Experts of a small language model: 64 experts in each of 14 layers.
Below are experts of layer 2 (counted from 0) of a mixture-of-experts language model. Rows are named router (the router's row for the expert), gate (a neuron's input weights, with its number), up (a neuron's input weights, with its number), down (a neuron's output weights, with its number) and show model dimensions 512-575. Each number is 500 + 25 x the weight over its row's rms, rounded and kept within 0 to 999. Numbers have three digits each.
After each expert's rows: "gets" lists some tokens that make up at least twice as much of what it gets as of all text. This comes from a sample of Wikipedia text that the model never trained on. Tokens count by the router's weight.

# expert 10
router:490519504480496509461494480496505524504510507505493511486512524492483515502438486457500510509530459484480476550495534461518454529450500505494482494516516509518513449505536526484487502508464518
gate0:506482544505507490498507478501523512521485478483514492467496502472477499544475533500510479480466460481537486491502471470498507481504490471546520472477516491505502530501484477508469514478534534
up0:500548510517508461482500500487479511505482505480492487513495497534496521517519514510490481503525479507526478535456469440492478486530516476456497482508504516492515490477512504471516508472462530
down0:530512500485505493481497521504504501469549514549555520514519506558498501508453492467484510526475506493446506479486513506524479484459455510513492526563512446541459520519500473505520480509517457
gate1:480514449507486521518497516483517491495445505458513523514505522501512472532517548518515510495515482527512519585502500518501502483483500479471488510515537515516500530530485505512510490507530480
up1:500489503511537459511539455469488520508499514541496557497485520516524511523483485487477499525512521488519499502498510538502491471494472493513490539499514460527502502504500541524496474517508469
down1:520484484464496554531507500527506507535437506528522477473516561523502522528520524483489467502510475511522525513487524486503502559486519479497498522511523492502498499491474467475502480513495480
gate2:506520512441479489469493523531509523514468521502492526509512541511478531525473492501507468527495478499525538555498552515467493514548472543495618499517529483509447449521505467565517493531525515
up2:463480499494477452462522545492488514506425515487504487541519492531482514470487485494525490498521496482513478496461537491451505501521481472497520526545475477528499511505501490472511479510542500
down2:493498514500500468449507472534503480503467497531547509569489476507457543495451517553517498512492499487513518475510494467523501514480508521456528495448490478475505465492542502452465476490475492
gate3:517508513466540510496476492514481486497530508483492520520476513500506479511502508546484513481501501501510545521530503485516490540506542493513532518473502541443488475504524469452528500501527484
up3:512525537494481484484482462485490485506517540493514495507494483532495522503459497533458493476437529514517512493427488531492536469489514519512488516488496544529522519433505508515490484516514485
down3:494481496501499508494499549533506539488522510509528514540515532472487494499519537530518470536476479454516477535499483464479462531509489542544500486455489483467474467519518519495523502506507514
gate4:512520466541516518537452532456511492546505461506448514544499545506523494490493501526487493514505486515554491473492488512527518480503497501498553500440507552509518506519563503515488522493536525
up4:548518528495549483474465476502503482492503474515472491479459480494486430495529492503488532524489488495525504534510463505496499490522537458539477550531513512471451484507484508519487503509484523
down4:468521482478486504555497501511518508511466506480503496546513473512492494498533499526464503490482499471471531499544504530510528496470496473503534496483456506530500466537453505540496447509524488
gets: " |", ":", ";", " to", " a", ","

# expert 60
router:475514491548527508511541494543474514451518487466473507487472503513482488464511518466470492465526515498479521499508485484506453497509456476492509509525481491490492517486503507517462559479518493
gate0:472516455498452460500508496485500517507510507501483476506500511561491505500472459485490498523517514525489488513501504488510546479525483464529545485481491490499464476532490475467505520478511531
up0:482508477464536486529490498501489495514505511501522528506539486507516510534489505549474512544521538481515468476521502524488503512494491524536465497477515527503527463527503504485446533490503489
down0:507476485519508534492457452456565498508506486526533512461509468524518520518516476497475488503560517501484493460469478508487487478467498511517500491509492465510523504501521496495477485508533513
gate1:486476510492490502513506543539505526492458440486477539534502486513518486476483498503447523520502502454510532530490496498505490481498459515536493502458474491539476495523458529498512520487530519
up1:499517490514578461534518489488503486497467510511529491510508448525519487479481506486508468519525549517519482479487485491540480514490486546475498499529472499523516540494519467490457513509496524
down1:507491550508492488488492507454489534526512494482471549485500483470470502484466494460486480524501457516493521493521504498489513503522518493506448443475488479510485541497508500506483506504551472
gate2:470495481468510499515490522515534498545445493503533498519586487531518499471524448518500494456517519507487473519499480519442524507473468534486505487498520506486506525493517492517462493447483503
up2:522501511516475512473509481498501538507501481481500513497507521483500522568506482512477500537463553504493496498475502505492478477488503523457545507486481528536498487513507472511446449517535515
down2:549490507471544515477456491521531544511497506518528512510448515505520525493528469469517493459512501512477528487445518532470468521494528468510496527502515501533500514492529501498473480491529476
gate3:489479546485523550464446470495472472497522496538485528510519503519496470489510484488488458462504451479484503486519510506477476541532528470480508488466487502481549476476551500485501504527462475
up3:522528469521508464518498519501514488541534525439493513514530534503556531500512495515527507497468494545489473534510491512538487517552472481509500493509536506506507499559448471474497496471442502
down3:501505472529520518523528481525518520471475490488476493543501521513487489485496440523515455494454515484558474564477519494485466533521471470498508500525469509506494473544510504527493501502522494
gate4:474523501518515513446503501468468493474497432509504524518496507567508487531556503496468524514547569500496460506466478485488498530478539487511485510462464535501523504490491517506468473462494504
up4:529463507499509438522530499468491509515500472518493493500485499486532553487485507476525466494488497480496484513548522490491484501521458477448505489475541485512495533496511511481516508541478491
down4:512528509484564550467525457564480505513491479514492494489510545558509514447479501472497505516491530519505476499439522512460469544515481539522496516482487456504499478507497527504481457504495533
gets: " the", " a", " to", " The", " an", " that"

# expert 31
router:530534445483495500503491482483500482466516540522495505455499468489508501511540556468499528484495534440472469470497478515496513484457492520526501481513508449472504534508453458499497543466475526
gate0:527485515467478504458507486466543486538499504509509496507520516502490527471481468470477489522507502556528532513472475514506520489498526487499525513432492578527478513505497508512504480509465542
up0:486491487540539527506469481476527500497533566485465518486557503516477502430511511523471492484540469498460501478454503525459510555498503557489504514505486449521518506472488470481535540492496541
down0:524457459494483487493517477499473493574525505526509480515506474505480497491486506503499463445496451496485517511504470540532504456480490508483498514463553494512510514528506489517510447523519481
gate1:479479542541489528448548472483504515480533497493487522471493474494545500499542487530496517473454516481499480491556472510482461460457467481510534479531559530530517516526499502499510479451484529
up1:536542539487478525525463498493517474478492537504500518453451486533528496494469531489490485519474447521511500509536530500505503515486507531470541436544519468513487494500450509487517533493497532
down1:535540482491513509557476477525521481530477484508508523519541463494472531512493520487457472495494481476507474511512536473524549505503513493502489484490515490481514492496497497523512497515528478
gate2:519524498518457535510538498532494532491550491476505506531508514478516498443518499490478508536497448496508472477508494504510504522484556507501550466497480517464519522485467483491514534508530481
up2:494524495488488567511532433489541522452498464524530528523429514504505519489484462501473524497495479488497501467454474496533540472486533482543478505532465525467454532507502534519506535495493488
down2:545491515478509516519459502470524476536511498522518481504502560506522489495496506500443482497513528487514481482529536496540519476497519506482480533508541498532453469467448471511531510502552501
gate3:511477551516513498508451493497529460519532524548492509522506483514487482514536460482498531524512491517495507509466532488491494502497491497497565496451508550510527508541497478542523557493530524
up3:500498495532503527510499497500421492542499480537465536525519482517484507471437502514505493488509504476473517523501480495489496476477509477450495464479445481514444481496492499514529495555490533
down3:524488531491433454514476501505493488511505471512516520488516490472471491496517480521500531506514454509507469517493491531479500513484523535534465539460486503524509501538505505499529517580515539
gate4:538542501479486537526460500505526503489544460503496493487496492474516504489563463488473501495514540460560543484491522487462499526463509496501495488460487490480509480487467503539527499476511502
up4:507478515514504500510471476502470492551522510503499477508503506520497498544513498447486520492536531507527509500513506487475471515492458492488497503503468482489486472500457499525535510466497478
down4:500479482504471501526513501556503528526542537496449506513534456559489522499471509525515464473513472501507508501483488491490501491493533509517519455525461500454463488485487499511474520535501495
gets: "in", "er", " of", "ing", "'s", "es"

# expert 11
router:518467426550502503461480526504488512501498509473516485473516523534541526512519470472521514505543484522497452545494530476479476496509496512497455481502509498465558468488485502487450500496491481
gate0:513548465508521559537503532495485490548485496508462506509475499480499477511499504486530451499473493528468494472525493518452495477456492544480477533495498512493513503518461504478514465456549513
up0:480474495495465517510491482509496505500505530476503534477517494498467496503526488525481474494507490513540480525491494539484496512481490554480481536512531490515496501529459484484472455511480508
down0:512531508516541486481434482563494536509468507507515497477511470480508459533511454489496473478484505465456483475514526495510498479528506515511507478499473475506536472537533483512533514481475553
gate1:495488501504496492520490482512498461484517462478501534483513506557507494495474496473485504498475498464491480541489488450511513457495503494479524518503493499506518510487481448544528527508525520
up1:521471525505562477515499502525519482519503507491463523453509516484492512485535497468452486486561462503493507521488493557505494494500492525475515474465513510516510521504443537523459481512529535
down1:490525510524469531502501453500473460466490485488507540483533579494482509467499458540506536532486519467488466532474499484461527505501506503490538526534521475496475475510516524527488523483501472
gate2:504474530492465487519501504466544491464509532496486485481547553491532495476518513547508473538482508537534528515474461473479504473496520469480508504478559542487468468476501475494471523504532486
up2:495492494481480469500501494514504539450509532521509489464513536482475482508504483475487526495495496508474459529506474478501486496524511493487496475486489539496476469526513454494514478480469491
down2:544488540524511499547509508503488489475448506498538496488491514503531506481484530580507458456531542512524507513503482504469489467470523506494455460459494517501504532496490503486463501514508512
gate3:505520515553539489450496545545503504520461522500511458467542453508515520530483491486507477463527456473497509528510541495510496443522476503480479500477481482526504489507502452533499482565476446
up3:518475502512473508477451477511507494520500534510462513529493485474511499496517504491540552488523466518489502459525492501464530508514490518480521502529485562499521500486503537484547507489472474
down3:489483491508486506547498516525509464501515463492520513499487486456495482476463510482507519524512527513516482528519468497499498511477543421477555514530498483498492495478490515534488500506499549
gate4:502483483513473499494465476484512441560513488491501481496489510497487499458474471505504506475505464452513461509516527475502488518450508530516519504456532564518501511494488463496491500532511532
up4:507487486475525509576478517475506503487531470531513542477516515523542465520518524543502468500501541495497494493514522504532515537519497457483469502518514462478525491507505572537504534552462490
down4:475517490466504492491479504500528512516492494528520506480527482492531540531448499525507489487483515492521503471497500502503491506486505457526490513506515514537506493504557473508502514514462513
gets: ":", " |", ";", " was", " is", " –"

# expert 44
router:504479483498500474499467499500507481487454508512535541469491462484510497545533454495514527511542496495506491536492521475495489510486484463476487483515552463494437459555520505505505455531531485
gate0:483502477508509564483480503530525475528513460481492511523470532496527486504514507515469507471563463519498481518544465516506497466488502493470507491464476489511499523520492481502501529523536540
up0:473517531524484512525509510493539501426491489502514515522490525517511495489539470499483521555480467489523552475484496486511495468482467500491489529522501509500501499502522516504505528484474478
down0:505509525472507506439447534459487511528501496529528475557492481468480537526491504482479479474504468547513482522478490506488507521505512495490507498527496500504535471558522510502517478521536500
gate1:518483451510490493531504508468486498543473522555470523536471530491485489477468414483543500568499467531517483482516493476489513531484503521473497506527551512491484508508553524509496495509502498
up1:510520506515510493487518492531488499470547482546545478475539522503523457497482543501468503490471494497487525500525496496502499445541467475512519488512479520478453543495458503523502566520505533
down1:476509528537547533561505493457534472491488496470497467502471490475452532495518509468529450459495457495531512489458482533491478522449499506520474516517507507490483509503507493483509521465472463
gate2:509482504491499476507508559476478484514487544508537533439496482499541455537485482537506488489468489567561505486477512514463452458500531497523534509485519527494497471524487547490457484529548471
up2:503476554522532487524464463477525503465556547528448534479446433478478514468561517538483488477484455507529475450482505525483523503496546479557479501504455488471467509521476490475459498501494452
down2:535525495526480533529493481494505487508499512501519482529489493531503487514487494487467479526458470456516445499493477507485440525482491529507525469454532496482524479546512488502483526502541484
gate3:471480502483515534518461495480543516473469444514449448517469552495506512514532487481502479446531452502437501551507487493508514472517447516517509497488484527490521455537492520485542507498552465
up3:464495510486496518497518518516492512548482533466530500527487487505488481550523460461508462469506499482490457477475542453512499518507470450474517486473471471475503456542498479503499452509466476
down3:468485464503506511457542513497492476539510489524506484469474475511518500520523510544528491505500524534504488478511523542460479484465485509482497526527465506468510485478479515455486502522467510
gate4:485494453488457445470473501506443492505501501448477463509483540510488490499462483480524503481446522532515516517466508503450477487503498561472484501490514523508509490485556509478508488490500498
up4:504515526524483531524484497486504480477549528496449502485513470488509507496547503492484470483503476513492519541459522469478483449525457500481472469502502513490537517549514541504526461500469531
down4:504499525472520469421479473492504546465535496517505466507519520517508485493514480499519518498493536483441525470511528502483513478479483481502530502480485500487520521534438485493441500514549525
gets: " D", " C", "n", " m", " R", " N"

# expert 54
router:494501411501515486480465468540483496476485479533526522477516481480510487480511506458517510503491474524491521523513532514492477513548523533472505537518472490525517512485501535507491460510480502
gate0:534514517580441517456527509473475487538481475486491539516459501502476499515468496543484481494536482500482496470484463497476459509541513490521526547498507498546514505509494506506499503513518512
up0:506518542484506501475506540487517488500490465486444496483491514518484513531499487510502518492514474527531549475470461530509489442485534481496469495482540529534535510508514530558445499519533469
down0:479466532500500478513507502493489460507490489475501509494518498483470469517490502481496479470504481486517494482512476525497510534499486496457488534494437469499489501474536455499502483455525503
gate1:510506470502531481433482533493519519498489516487525507494505477477508511507512509494524479500500516487497494509491521503534482513511536545460452481483486488467487520518482521517488506522517480
up1:496539511499527469487487532484515485493516487498465485526494450550478495488455488547502489454494512483488472419498481529536533489528510470455534509504512510494481456489503509516558527523480464
down1:546517478477453510474470516499532585527504481502495512479485520479489503502477514466498491506460480484500509464508464562542527465442546517555513457462504517545526513476493547531527509468505493
gate2:540515466467509482453469489500492491509511529532517439459509462477488536483502521479558467462528503506492500534536534495507480492510530456546503505509526465532517539496527516493507517523525481
up2:517520482519487503530507512506495511481498533482493530557527540514532526442499507514478539503480484504488521501555510565513463525531469536519476470470509546463488507540486504484537518450503496
down2:492497491481503521554512513526474493514504510475481495464490481528500521515518468472520519499533495467486494505515483493497469453506494442496510500509487521472516518464518492515482453507522524
gate3:516462497509475510487569494459546516509492470547503487460507514477484525499493469519530471512493466493505517472466504500493535487502563497503544487506504488514496495474508480532533510542523507
up3:484495457502448533540480480508468539512506474544451525486470521507530519513515495468510511455496492499559502528441531514517491464496538504528495499465527509544506546504503501499514515506488512
down3:473479473519487476505531485506495502473531475519509468479541444466506525500512486494477502522516502493483466506464430498491490538529501474503511483533475478505516493513511505502472496495507512
gate4:450495517497483532491516485507492482529535499459482503525465520488459520490475505496482489508484495491545478502495467555494508515495497497495500509486474516482477514478468530528479478476513437
up4:543536462555501486491476459484531506519527535466501500471481480487522482445498503520486516502502491518514490475526496510456548517509510531560526495490522500505500522503516485522507500457518485
down4:488513498467529483479465486497486522475484520443525496491503500505469499465489484496491509506504525471466531538540501510499507477539536514503530506506495533521493485492535484476461491491480507
gets: " S", " B", " M", " P", " C", " K"

# expert 33
router:469525508510459475467465496508480546497480508530514531479523547500479503520527512478493509484469495476469491489518475533496452511507504488474470463508492495477453455471496544505463472522476463
gate0:490514512454501517524445519490477463558473462477494505541452473513515488546464527485480491489526512498532502480495482469481508522532505524490501525479557513511516492500512471504495526490526520
up0:489513512523491471508441532494477513536480511487490471539506477550523503473517509518515470492493500463521491481515512551559514501485473508503540494433486486499520453503512505480479560490515474
down0:523528513531506524497499516519497516525491487479502540480528533497522499498533497476485527546492497484479469548486502544525492481519495524513496464482482517497493524527490521458428478469523499
gate1:490497481496486486495501520474535471535511514481490534522464488537510505465480487509465502508507536542527508521521511483499449527502513524512510525472478507489527502555480444449517513473495531
up1:498467500533519530517504470469470492484499483456474474493482487529488454494511512544545530483495495532510475479468526502471512484505479520489464493491502448532541487472505522484508508533521528
down1:485482493507495505490485472496488530527494475506489466512507515502465525516520495443500512515511481504527505519505505503486469477471446467556471497539488490484474501488486460550464514518513492
gate2:481527474476486511437443507534581509450528435467445506548502505485474536479465510489445514524537508486493525507484515475510502489542458510476507517481541504488511503489547476499519502487432473
up2:521491531471486514483519489503491488479466576494507512441471468486489525481492473482533507483506496557497526523517496445482500546511497489499482460484541471499469516514465514499490524509510525
down2:519539568472489469526538486471536485555469492441484505544534475493532523502480495491524510519502486506563482489524512495506495484527498499532512435512560502513496539518490495489504508463459493
gate3:517442513453525477516471516509565496496525470448505492440484496477513515481453517485494504490493486484560523484500470461557498492504514551522520476514513543490530507531498522490488491498499491
up3:519500481498498492544526523539508514469504519511520607532488471467503481519493461551512500536497542510519532529495527504462528449490504475492550505530528502501465512469547491494517456493518446
down3:482476539496520441522503548522480485491506506496489515482521467477481489532465509508528489532548545499474502513506491539524519471514470509508451500547486484444512488524522497480468493535487495
gate4:493502477468485496490494509518493552549484486491484529512481459529495476471504515507469484498544496500504489541497497475486532530506504520492483501464515507483489520468531483532515468399476500
up4:487495504546527498485525541481476550513493514462493486531503502492466471529531507496463482472478521486455545493479517485467523493524525500512476548495495485502497516461500520528539466528492459
down4:458513474494445458527468516475527449508508504493488509507494524541544490479462498455515504445531487475524511522477526494470477525521535550482482511496502567507474489504494540543454498512513508
gets: " in", " and", " for", " as", " by", " on"

# expert 4
router:494483480517472504466479470504487523477509497472512498454502508478478520493533532434505511494506497520486471512531502504530465516549528531521489473522476506492512493459484549486468519507484480
gate0:473533532490495456485473533496499481541501476503468515499488500511505478522470515487481502522531444485565527521553483502523499530518502514453537495475528518516522494492552430508501492453504519
up0:508477498497499471483448496489546511504470521467486506515469543458497551553490504502534511483511461519567509504520522491501541515496519493469509486484478525501530452451512495549471484450504515
down0:508488477513459481537537500489477526443546471508517479517518504480543495529493491531479546472538498472513486490482483500509500505507520497516487505509492518558484528457444486435498498469535527
gate1:499495507471529495511494505531565477522495528451528510484515457466520511504490517497477487526497538526528478508491475513503534529493503511515502507494493515515486518477518513479512453506528517
up1:502518496498496510467439472454476516548497491521483529517490536502505533494493503482484462489508534483519521483479489468473452494487504503528493444501492476547494485517478527508434525548494528
down1:497513475483549522473500526517482493485505501489469530484542502484460508477484433517508517509505490501508520518497530510504493514525487501534492502434486451439482513496442530532469499503509537
gate2:537489485464457520514489528519526510507489434508488485504517522521509456444482505526453494508532479490550555490486517511487522473478493505489548458495494550489542523529526506475515558510514527
up2:516510502514514512488503498510516491514542519478507491477484495507519478516521506525526511475489503458520473453530509556516504511507497490508502549488454485529486484521479525478493497515475529
down2:504495524524473531490510500531482491427459515509520504485486507506494502550475478449451506490507517481485500524490511495471504514462516487501495507516521453545521490506501484511509477519511490
gate3:501543505462509547522521519490503484495488468531512476546433492469516494481488495474453521548512452526518508516536486511481490503490505467504524487474471494483483519534500490514538512517501520
up3:519432509511471499477470483527496472517497550483512497496454512501445455584487489496483498463519515503482481490481506515501527515500545554527531517516507505492537511518491456541481473463561499
down3:514505525488514468490514480505494560510506488487518476499484464506522530483483520494527531493472493517470508504501472458487477490474486458532484539515483528491516478510511488512497502527491494
gate4:525504487505469481536528510499511475532479507453446537520540471482527493468490495523463520497488466525567511501479486497540499499555508510500496497476477526501506490520475471513507504470511486
up4:499498487545506502501508509524462491487515462452427553523515497473497492477508505508501549488503502522509534458466502465497469529505483492474477511519515441524488509550500526513467483499470492
down4:479536519496508499537477498443478481523475461492556484470523488500502504519503516529473483513455515483471518516481515477497433451508534478446445523519495495535504487522541514495507510506495498
gets: " and", " in", " to", " for", " by", " as"

# expert 17
router:483450513550503514498510477514485479477491516500497500541471512555449458505503495482503499498496509510494517499499488491503459556472519501491511454499490485505508465488504518440506487458548529
gate0:483478544521480485476510466512467481508486520520507519512557441510509488531471496495477477466466503498525532494466492504513507461516413501505545515483501531505547528503499532496474505497563516
up0:528531481491503496531477494484481490444466473481537454462506537466517486523528507495518480465472504508505553504490524536478493524530508512493453486494503482512498546483495487461508459503504484
down0:465499544459480492485482499483468510528541469487507529548521506457479517514482538493502518511495502494517477526533507499526516478453547524525556523421514541541524509514516458494468502504489497
gate1:464498505496525498499501544497498474511494527474530567554518457514482489524489508554482500514528500486502536473513482501495508526501460480514447499465492533501483489481530525516517472505442527
up1:552494468506459518499537562494551471541487466545554501493479533498507489472482492497501480557491450495524505521499494478472526497512490524508498504505472477477502499478523504498508487477511520
down1:482481508517524478469482546483539511477530525515486463485504463520514520494489544539468520495525505506470482456463519513516504515552478468534483494563483527518531453488502507506508494540470535
gate2:490499499528515502535500494492523487499500433448447495529496521502521482504511452535509473472510480516508514489506471494475526463468515516501513487506495543547505485514501507494500503505538527
up2:509519466515528465501522554473480518494499545480514479500535514499532484474486526474500546526503491509498494552519475493542551525513459538534468484526526476459502498505495485525485522482482520
down2:539510546474518485465506525483429484487480459454477500491506485529487484519505499500539472485506476515522499485517499477501473457484506529503489480478536507485521494514526488517527470504487464
gate3:465470497485488532528487538532524450499479493500471469455490455497498479513494515527512482499471509479527502527504511510455491496524462497517525461510508478525527493459492482495487497477509540
up3:467497514491485486494502484509485459482482506505510471499539551507482472539466522508497499500522511487503471490478452514513515547542511458463482505468498485514458475493467482485528509464445513
down3:492489499528543490464497489478491452518492522502492474524515480485506506534507466534539498546455497519459551500517488513458505477516485461487468488493526479463484529479504511472458491519458527
gate4:506506499492459544503524487506506481492491486488504535499469463461481491455507461508534531471558466453563510513516501527539531521493457486492482471479553501461520516494515474518481487466481479
up4:519527523479535487463511454497493466500500456573494476492480483489500505482524478517489501523514546521506475496538448521471432519482510504538470505515514513468533521506446520489497499504489466
down4:491498487538518494473519474464440527519520513488540483501476544520472498492487551477432488487526486481466500531493520498519464501527500501498539515465515497455530506486480501493495534462503490
gets: "s", " of", ".", "on", "c", " ("

# expert 7
router:468485502514536468528478473506487509485494547473528485523507467474537526469475502524503552501490500490490539543501498492519462482516550491513506503516584505503508537469487531528469525496504448
gate0:536547513473504484545524491499511472524539489579510549543458471496511509477451442493498534485466497504509499516521471526478489474498469483494514537481501510465501482522512567499503535493481477
up0:516490478470510508489475477514526527496511508525496509508511480494549494502490528471505530505462476492473498526499499500571505473526468488431498474553503489489531513481488480483499507456476525
down0:517498468469497513487483515522521490477507507512543468525529529481509489480505486428513521509519518484457508476522525504502537523520507489509507548509516500513470488522471547527487460493499479
gate1:515451509484523529493487502473491451509507535496482485497513528491521503460466490456525477501510479492523459486475479512496519585509514495514534530516483517521485522536497534504489485501519505
up1:463524509502457450486476495523508537533465463507544454474497513493510501466489499445445484517456494514483482493458486548494552500495461512544516496493508503475532498542506528487533484454490511
down1:488515523512502468514495473562501524520449450495515508482520479500497514459502524523511512482505474473540524483481448514480517549532544522472501510516500544521484543491537500485509500517525488
gate2:478497494464475526509475500522505441507480537491509506539543487489514517528528483464527519494488486489534468493491512518490519517494492488521485509475538475507490507532558516523533509550524509
up2:448459505505488551484473557453520533518503513508481504545521512519477507509481486489473556502512536511473529525508478505470504529481531549503484497459508523492503483501501482483513524473459510
down2:487482516505508489471506526501496479562491562502551488497504541498497551507486526441560518478508470473516485491507458505488516543505521484498486525505509497474475465508521515533477471502541499
gate3:477491503534464488490451502498506502518451494519500498521481577493506528540492509466539477480520504455531514543515503503532511477513521516504461494467523498503539473479485484499498499492509501
up3:548509508463510518531525505514481499487498521459442549531511488484517477465502495525474505490487507479509498479519525495467518483478545469479504514506516537575487482518517495528525508480483533
down3:512501519529480508475473526490455525474484501528475512536472488480478479478507493495497492506499469460468516452475475455467502521502500464507501494484520504491526499477496486540504452500475506
gate4:512515528529456446519492503490506487498508489476471538508499510471481520478469485464530480474496499466492488517514490498437497529476494456535512483498544511495454488516517523511466513479511510
up4:512487509509511518523462503515504510519474524481514512482444537503524480449529543529523506500554530513499509520494483502496490474505512544484483484528529483505509492504501500510518452493501520
down4:504525474475479480507504424482482584468541512498489496524516492511536503506461512440469486515494529509518488445471467509515506504515504480538513517518448509499505516497480522491516535514522445
gets: " (", "–", " F", "f", "th", "b"

# expert 29
router:512450483539463499483448486530487500461493531498520493480479511452496478512495462513512463489517511515504499505526526460478519506526544565497495490508485527485482449521495461428502503525491497
gate0:495529474508471468494484514477472468527545495509500547507506493492505466512503471581461557474490499449476513478473485489504490452502475507462501527479484551511513502486529492507528491533531533
up0:510538522478550511462522516508492534511511505509444472500512535531523484489515462469508502513512494479483524516478499492447455483473492490536469451541507501474479488505520532510474513487517487
down0:503486493489506491500473450500481496549527503518472463488533519467507507526488499519506528512507510518492504483491508530496515492506475504512493551491504553534484530488472525526502515474502521
gate1:472518525511480507566511505492434515446456501499513491524497506501488497489499493513496481519479546484522539511511557456534500542462496531489513537521466495514519531514527495458480508509466517
up1:488525514480568494482517513470538508535480503498509480477485503489528533548523512547502497483461507507495473531521460535516484519530502525495488516476457518461518476511486504517495438511477513
down1:493498522489521505510499531515468523488492520502458548527505510464481533500500508519483491493526504470520480512475512496492493519502510535519487503518465544499481465500481534490538510475468518
gate2:494505425504497488520519502503464473499460512521514470536500471508482488510508479516491476479467531482504477516499483508539500485516480518498496497507542457502481509465480459530483501555502449
up2:498485487514503483511529471541492514488529508492445469493509486524492504482481475505510518474485506461472512505506493471458498470493426526475496491485491512510496501519468523481538438508520476
down2:504470493488466552520487473502471492446453513511489485513555547458490515527513521501535518515477525504461490511460467507502486514469523494472468495528488504500470539503489530512467538540535467
gate3:482494489526491491451509517496503472493509480548446538509495511453532494487501495545508504474517473465522476538499431512502508508535525535482510515504537514494497504501494499513525547505490520
up3:460513466482546518501509478510500521534507477508490483474519467536485504480515506467512496544490460512499501519536500496470480499539532496492502490516495461501525520461465537495502491493507514
down3:488458493457520493469470478500508534497487508493495506515508499522460499490451501489496498495512483526536471498482491532498453524504517455505547475508516505496527508480477540506503516541550517
gate4:507498472516510525458478518475505517504487547523500522499534538501484532430536483505519484483508500510527520523522527479552467485455494511504525484487517542481514490495499509515487503524493559
up4:451486471460503510497479499478492508466505517440491526464501492454463536504520482516516462512524512536503459493530574478492527536454487512525522498500503503478511506536481523524503496508534532
down4:537479569481520488480489495482512501448509498466484465502501506488533456539556522494493462492536491510535513510516516486518512505467469511489491465521490486505552502510523504487541538474523475
gets: "-", "p", " L", " P", " b", " B"

# expert 47
router:509498500531492477538539513540435504500523496501502500535525488507503506517492475496473488486434492525484523481492533481529487496512475475459492455518509467487478554483472535484494495501503470
gate0:519549502531505481546472502506508504496463491509493533426483482489489529498508438473539506472510449446510455505492487481513507511470527506492510522508489513490467537500532495478499483485528493
up0:471478453464510505525502510496550467477479512474491462530493514517493526549505482538478551463467534534531493486491498512476501511526520497520510485502510471491477537516445470520525470506466533
down0:469522509491477495496488510513515513552527512508527484488508482540495533474486458537523470470486492524490457492514465424477499505475504506441515526548483504463491498449525501460481458465490538
gate1:489460479477460521470486527478515484508538498483503492490495526524503488520471484505477481537490448545561491443503477502478517491454482475473521491482472516461512547529528510457527519491498539
up1:463531517465490486488471516497488514495467541497491479505481511514471497510516479485518486512510474529465481549498531506486539504511512533512503524490526507501553493446482480514498542468468519
down1:485508502500517489553482517535485466468471514503505515495514486465522504469478485481521508514501477458477492522542492503512522517503484496452530489492513519517483476503483515494497496490486544
gate2:532531513502490518516485518470496458511535480504512470503475495500504493471499508463501523529497527479556521516526526504506459572519513479516478480500519522493498516497513494500487460480512498
up2:470470514556485514491476523483504496487527462516536475508505489482469523495480456531485520541491476471527505492484494497465481480522505490559467490465475485516519500457477517503505511523532437
down2:502522495532477502494509492477507510517481515494453500474519465516491492455540470512492489509491519541475518508469482536479532464503485522530482494504489484509525463503528504492441502493509498
gate3:474502538468469488528508514547492499544477482458461547523521491459540514451448486503501439496518507481506526483515453492466489479525527476504550501456550547489501502502496470518513552502493473
up3:456485497484544492522503552508460490504517501482465468487521531510493495526530491475476490445541465513529526493512456501543513499484508468484514491479472470488483453506507477496487463501530579
down3:462502491493500489522541485485459513504503514507447505500477526517513497512492529539510496510491490520477462494503508502511500488498462530475506487501508525502515502522476531561512464501480515
gate4:503520523509539549502503488522490528533496500511484546525509490497493507498493480469498500495499454501507468486524480465448527502511510480455501538479479492516511473505480431474491463467524524
up4:552483483474497521480444482493560504473473509469517505486515530514498451538511481510521465560450476494492432503491517543421514466487504506478480465499492485539495509504488526498491502534509489
down4:514526469523501492521517501494522514489493488476468481509499516494501515547489533544496548531535497499523488500508530521523533529517502486517529492486507501516527470535518456489498489497545482
gets: " the", " a", " that", " an", " his", " The"